Experts of a small language model.
Size: 15 layers, 120M parameters.
Experts: 20 experts in each of 15 layers, 128 squared ReLU neurons an expert, 3 picks a token, a sigmoid router.
Below are experts of layer 3 (counted from 0) of a mixture-of-experts language model. Rows are named router (the router's row for the expert), down (a neuron's output weights, with its number) and show model dimensions 320-383. Each number is 50 + 10 x the weight over its row's rms, rounded and kept within 0 to 99.
Before each expert's rows: "comes before" lists some tokens at least twice as common just after its tokens as in all text. This comes from a sample of Wikipedia text that the model never trained on. Tokens count by the router's weight.

# expert 19
comes before: " of", " in", " was", " for", ".", " is"
router:39 49 41 62 37 44 70 42 52 63 61 53 46 46 58 64 56 17 52 41 62 52 68 60 51 37 44 62 47 46 41 39 55 58 57 47 49 42 51 29 53 50 45 67 60 48 44 50 46 52 54 48 48 40 48 65 47 58 53 51 60 44 39 56
down0:53 54 39 35 50 47 35 36 55 39 45 51 67 62 69 61 43 53 66 58 58 58 63 54 43 32 54 47 43 32 65 49 34 68 53 51 51 46 31 51 45 47 43 58 61 32 43 41 55 55 86 49 43 31 40 67 65 51 51 46 60 58 51 46
down1:39 45 61 42 47 62 41 46 54 42 45 59 56 52 61 72 41 49 55 66 52 39 42 42 52 50 69 61 47 62 58 53 56 44 43 55 54 62 55 62 53 49 67 54 56 38 44 47 60 38 50 45 36 29 51 52 35 42 45 43 71 49 65 53
down2:62 72 70 50 57 48 36 38 27 32 63 61 62 44 58 50 59 33 52 55 50 52 66 25 64 49 46 57 52 59 52 42 51 54 51 61 63 56 45 61 54 59 58 47 36 31 68 52 61 48 56 35 49 40 66 66 60 70 50 39 44 44 42 42
down3:53 59 67 40 42 55 59 47 48 43 51 62 25 43 76 45 26 44 55 60 42 37 43 54 44 55 37 53 57 61 53 52 36 38 47 49 55 45 36 35 62 38 54 50 50 38 35 57 50 54 48 55 42 58 58 58 46 39 57 47 51 49 38 66
down4:69 41 49 53 53 48 49 64 40 38 45 43 67 66 56 56 47 55 54 49 44 54 54 21 45 48 42 64 34 52 56 42 51 44 32 47 47 36 32 58 44 44 60 52 62 55 63 64 57 53 54 59 61 49 56 27 45 41 35 43 50 63 65 45
down5:58 50 53 59 55 26 58 52 55 64 47 50 52 54 29 49 48 56 55 64 46 55 64 60 40 40 44 58 53 57 26 54 41 43 47 45 39 52 52 43 54 51 54 44 48 45 49 58 47 55 50 52 75 54 47 46 51 47 62 50 45 39 40 27
down6:48 55 52 44 53 50 52 47 49 48 58 40 58 38 58 64 47 47 49 49 53 49 37 50 81 64 57 49 40 55 38 41 49 51 53 69 46 53 50 53 44 46 52 37 46 47 70 26 61 43 39 35 61 43 38 48 49 37 49 39 46 39 73 56

# expert 1
comes before: " the", " a", " to", " his", " be", " that"
router:50 37 36 58 44 48 45 55 47 59 65 53 42 41 42 21 59 41 46 42 57 41 61 60 64 51 60 49 47 64 50 57 46 44 61 63 51 56 50 46 33 52 25 35 43 53 49 49 55 51 52 45 67 45 56 65 61 45 45 51 48 48 62 58
down0:55 62 45 62 45 33 62 45 57 57 54 47 69 42 56 70 55 54 46 22 39 58 53 60 54 54 55 47 53 29 49 63 60 36 48 61 51 47 48 53 63 51 48 50 47 51 53 46 47 57 51 52 53 66 38 31 40 63 51 57 41 43 60 53
down1:31 54 54 39 48 38 48 48 50 41 62 44 49 64 39 61 56 56 41 59 59 45 66 50 46 42 35 40 36 62 41 67 53 38 49 50 42 54 52 41 51 54 52 55 50 25 57 48 36 50 37 37 26 49 60 45 49 77 60 51 47 42 40 32
down2:51 41 56 61 48 55 39 51 62 60 48 52 57 52 44 46 44 57 44 64 52 48 61 49 43 62 43 70 49 42 43 64 42 41 50 47 44 50 43 49 53 47 47 61 63 51 52 48 57 55 60 60 52 62 44 48 48 45 46 51 40 67 56 51
down3:39 25 28 57 46 65 49 52 43 46 54 53 53 41 55 65 55 47 39 44 49 54 42 47 58 39 57 46 51 38 40 61 49 42 53 61 51 47 48 59 64 51 47 44 49 46 67 49 42 55 49 47 42 51 41 34 50 67 56 42 56 36 51 46
down4:46 47 57 47 52 61 60 53 46 50 57 39 48 52 57 47 34 46 58 64 33 63 58 27 47 54 47 45 57 46 62 40 35 47 54 44 55 30 57 54 56 55 46 68 51 70 35 48 46 42 67 44 54 54 60 60 31 37 64 51 58 54 48 52
down5:47 32 58 42 31 38 47 59 54 32 51 45 47 52 64 65 55 33 36 52 51 50 49 48 53 38 58 37 36 48 48 61 47 43 61 43 48 41 41 35 54 57 46 54 42 49 67 44 40 66 50 50 53 55 27 60 45 58 39 58 40 53 57 54
down6:39 25 31 44 60 37 54 23 33 50 59 59 59 43 68 46 53 48 50 54 57 55 51 41 52 49 60 44 43 49 64 51 51 48 39 35 45 43 64 71 59 46 72 54 51 58 52 54 59 57 42 53 37 32 44 48 51 54 43 53 53 53 59 56

# expert 14
comes before: " in", " to", " and", " of", " by", " on"
router:48 44 27 44 54 44 42 44 62 39 59 51 47 48 48 20 41 35 59 50 48 53 50 60 39 41 59 53 38 64 53 52 42 61 50 60 49 58 56 50 61 54 56 50 53 55 36 42 44 57 49 39 82 52 55 54 45 39 69 39 52 56 35 66
down0:51 52 59 58 36 50 44 60 51 54 51 67 33 78 58 50 52 56 37 48 40 52 51 57 39 44 41 58 57 63 65 46 52 40 53 26 52 60 52 48 46 43 61 41 59 47 48 49 48 44 58 25 62 34 51 43 53 35 40 51 29 53 24 62
down1:29 44 37 44 36 49 51 57 74 31 38 42 62 52 71 45 56 48 51 52 60 53 45 52 56 58 47 55 43 24 61 45 59 71 59 58 45 51 53 43 33 56 63 56 54 66 41 24 47 53 53 43 40 27 52 68 63 45 30 49 32 45 56 56
down2:47 58 45 33 71 41 49 44 46 62 53 40 36 52 48 39 70 82 63 51 67 44 55 41 52 41 54 47 45 55 50 52 40 63 56 43 54 38 51 54 58 43 47 36 56 55 30 54 49 27 64 42 60 29 39 33 49 38 57 36 40 51 46 36
down3:47 61 38 46 59 38 59 63 40 62 63 44 44 38 41 34 44 66 41 39 70 46 62 37 42 58 29 51 40 55 34 50 52 53 34 48 41 41 42 78 77 65 51 50 33 65 66 69 49 40 36 51 50 48 37 36 47 45 41 48 23 44 54 44
down4:61 39 43 47 52 56 53 53 55 61 71 38 58 36 41 59 58 63 51 53 56 52 67 65 70 51 50 46 49 41 42 47 51 58 60 57 39 55 56 50 63 56 59 38 51 47 48 43 40 69 45 53 69 48 56 49 55 50 47 37 53 40 43 43
down5:48 58 58 56 68 59 55 51 38 64 49 56 35 62 43 48 49 65 45 41 62 63 55 44 52 60 30 46 36 62 46 30 30 51 51 46 68 33 54 51 45 52 43 34 45 52 72 44 48 50 30 48 39 48 42 56 73 47 65 43 51 58 48 22
down6:53 47 36 58 37 45 46 56 78 44 49 49 58 56 50 64 52 61 38 45 43 54 49 36 45 51 49 56 51 41 33 44 67 32 53 49 42 59 40 51 46 57 53 35 62 49 47 50 40 62 32 65 35 74 51 66 48 61 30 60 63 68 45 39